Below are experts of layer 8 (counted from 0) of a mixture-of-experts language model. Rows are named down (a neuron's output weights, with its number) and show model dimensions 0-191. Each number is 200 + 40 x the weight over its row's rms, rounded and kept within 0 to 999.
Before each expert's rows: a language model's description of what the expert responds to. This comes from a sample of Wikipedia text that the model never trained on.

# expert 23
What it handles: Suffix ma, common nouns
down0,272,244,203,193,236,129,216,202,209,198,187,200,265,230,191,270,178,156,183,196,155,282,175,157,228,230,230,157,208,181,119,189,179,198,194,252,224,227,247,166,249,208,140,157,251,239,255,235,230,220,203,112,252,183,236,122,154,257,210,204,260,246,189,243,261,283,241,236,178,176,251,183,187,196,219,263,139,231,190,157,145,157,222,258,224,243,233,121,207,159,139,202,208,210,248,188,271,162,170,143,173,208,236,119,241,188,227,198,226,204,204,250,138,169,167,244,229,145,239,174,178,211,172,277,245,184,166,190,247,169,228,211,221,211,187,135,155,182,226,212,198,173,254,253,243,170,186,176,249,182,227,220,175,172,226,157,312,207,246,201,248,210,217,153,196,238,188,273,206,228,271,177,171,236,221,141,117,167,138,250,222,192,177,200,225,248,270,253,184,199,173,203

# expert 28
What it handles: Common nouns in compounds
down1,211,243,231,154,160,159,229,131,194,187,158,180,112,243,158,195,221,251,200,231,194,243,225,226,176,288,195,199,181,241,178,195,131,169,230,173,212,226,244,207,197,173,217,240,158,198,228,234,232,241,172,234,194,196,184,132,142,259,171,233,227,139,217,192,154,232,140,189,177,268,198,245,214,235,238,152,263,152,143,227,146,185,229,169,155,225,271,214,180,246,277,252,300,204,226,155,193,200,228,237,215,250,253,220,185,240,111,205,233,161,204,230,194,204,283,236,182,207,165,213,193,269,179,178,264,272,187,295,240,192,169,161,216,239,211,223,216,193,174,214,206,156,283,197,139,202,244,179,196,275,224,197,195,240,193,218,264,246,183,181,213,181,283,251,191,250,187,193,244,212,187,242,160,253,277,287,163,176,217,211,163,196,319,228,163,170,171,213,207,248,148,181

# expert 47
What it handles: Table cells after blanks
down1,137,217,207,170,197,269,211,237,191,167,102,200,257,222,262,179,152,187,204,195,201,197,184,165,173,170,188,229,211,183,142,179,120,145,171,163,259,238,180,118,183,235,193,215,143,206,180,169,270,152,192,244,179,223,287,195,185,202,237,216,165,145,209,193,202,165,242,132,198,282,172,141,187,256,146,159,133,228,206,227,219,161,179,262,134,176,245,192,180,148,184,221,179,260,206,239,156,191,135,193,177,159,173,192,119,183,211,167,235,101,171,157,176,131,191,191,234,129,241,223,249,173,157,272,152,207,181,274,271,104,190,194,171,216,204,148,254,172,168,223,129,141,171,224,254,202,264,150,210,209,181,225,129,217,215,243,172,217,253,192,196,172,224,247,176,164,204,198,286,140,254,158,229,226,182,163,240,199,214,190,267,197,187,268,214,198,169,197,175,178,211,207

# expert 18
What it handles: Closing quotes, brackets
down0,180,255,168,128,278,293,165,262,266,229,214,196,163,250,248,200,221,243,215,246,251,243,225,274,203,242,196,174,137,168,209,186,161,235,202,158,193,202,157,252,175,215,147,145,195,168,226,159,160,255,208,190,264,266,205,243,230,203,183,185,182,187,226,207,219,183,133,212,181,207,204,226,152,271,151,234,231,219,182,168,124,200,149,141,256,190,190,188,224,134,196,188,164,150,200,219,225,208,131,223,168,222,296,212,222,215,202,203,273,238,173,162,259,193,234,205,195,230,157,197,203,184,155,201,161,149,200,224,226,178,147,225,103,202,181,160,201,184,216,273,212,149,125,192,136,209,179,201,145,256,245,179,233,138,249,164,196,163,144,214,203,210,191,178,264,237,257,192,293,192,182,219,246,191,166,233,259,231,248,220,197,117,118,244,136,229,196,147,251,274,175,163

# expert 60
What it handles: Table column pipes
down0,182,213,279,202,232,202,231,217,218,268,206,183,183,188,228,179,143,220,147,151,213,156,172,186,210,155,182,268,231,208,162,196,189,125,187,212,194,167,106,178,229,239,204,218,121,214,177,190,144,160,172,203,233,282,207,224,191,189,141,179,234,307,204,102,179,261,228,169,233,192,295,179,270,222,257,199,170,179,191,202,172,180,159,241,243,201,170,224,217,261,184,196,197,217,210,211,289,165,179,195,173,177,189,270,158,200,216,168,233,166,188,259,188,236,211,207,190,149,230,222,223,287,176,184,167,225,224,237,142,191,175,257,150,185,200,223,176,213,185,246,208,222,152,138,225,263,172,223,244,211,132,117,200,225,159,239,210,168,131,209,226,186,159,197,201,226,179,270,242,174,179,244,122,262,172,198,228,193,214,244,177,168,148,186,115,284,174,250,166,120,298,273

# expert 42
What it handles: Table header cells
down1,190,233,203,203,168,241,196,171,187,202,177,286,186,228,178,184,230,122,165,193,170,190,185,213,169,165,191,240,269,178,243,226,264,169,176,232,205,135,147,187,206,188,140,217,141,194,225,252,227,224,268,167,260,303,181,295,283,222,192,200,243,120,222,202,194,271,175,160,154,231,128,116,156,200,260,165,199,162,170,174,195,268,239,186,225,140,207,211,181,242,175,309,196,211,224,223,130,146,172,250,219,198,120,132,220,202,287,197,234,127,165,162,220,282,194,190,141,178,191,239,163,231,206,227,210,218,175,205,173,160,172,260,206,191,192,172,196,137,226,233,103,217,213,178,183,145,192,228,154,246,213,204,183,241,249,260,242,199,209,150,215,117,189,191,197,187,214,251,231,129,249,203,237,195,219,263,195,251,230,191,179,216,240,187,137,214,227,195,170,220,211,149

# expert 21
What it handles: Military unit words
down0,153,189,226,122,191,118,166,161,222,206,194,275,193,259,203,187,250,134,187,204,105,195,188,266,177,225,237,288,175,202,207,276,207,238,198,191,183,208,171,210,163,124,232,233,181,162,275,199,183,146,171,232,119,187,141,196,193,213,226,223,170,151,143,207,262,218,122,211,253,175,100,151,202,190,190,188,149,231,169,202,209,166,159,179,211,206,238,142,231,215,178,173,142,169,179,217,144,204,226,255,223,231,173,179,211,149,127,142,198,217,195,213,169,234,254,96,208,204,205,213,213,161,214,216,185,202,206,142,160,228,211,206,270,87,169,210,206,192,194,179,182,208,142,278,184,256,141,174,278,188,120,194,198,231,201,160,222,262,156,173,198,294,222,167,197,212,164,169,171,250,227,203,217,266,224,224,239,279,171,155,205,236,200,250,182,135,177,234,233,165,224,229

# expert 51
What it handles: Plural nouns
down0,207,170,231,218,230,183,205,202,225,181,229,218,143,213,231,187,187,151,205,204,182,256,246,162,150,176,216,164,176,192,274,256,259,174,212,221,184,158,213,239,222,186,240,132,228,184,163,122,208,197,192,260,152,252,216,255,186,200,276,255,149,176,232,245,251,220,254,212,181,230,177,241,181,206,253,156,216,184,184,206,190,231,224,174,188,280,211,268,210,270,203,216,179,191,236,147,187,275,179,258,183,227,173,211,153,184,259,163,184,186,139,234,234,183,110,138,142,211,176,197,222,174,170,251,188,156,241,166,221,154,245,243,137,242,151,212,209,220,226,139,246,134,279,250,147,247,161,231,228,136,155,176,208,228,214,217,268,161,170,216,144,260,168,173,307,252,250,239,183,202,215,199,211,149,226,277,207,227,270,221,255,173,185,289,145,191,269,249,281,154,212,184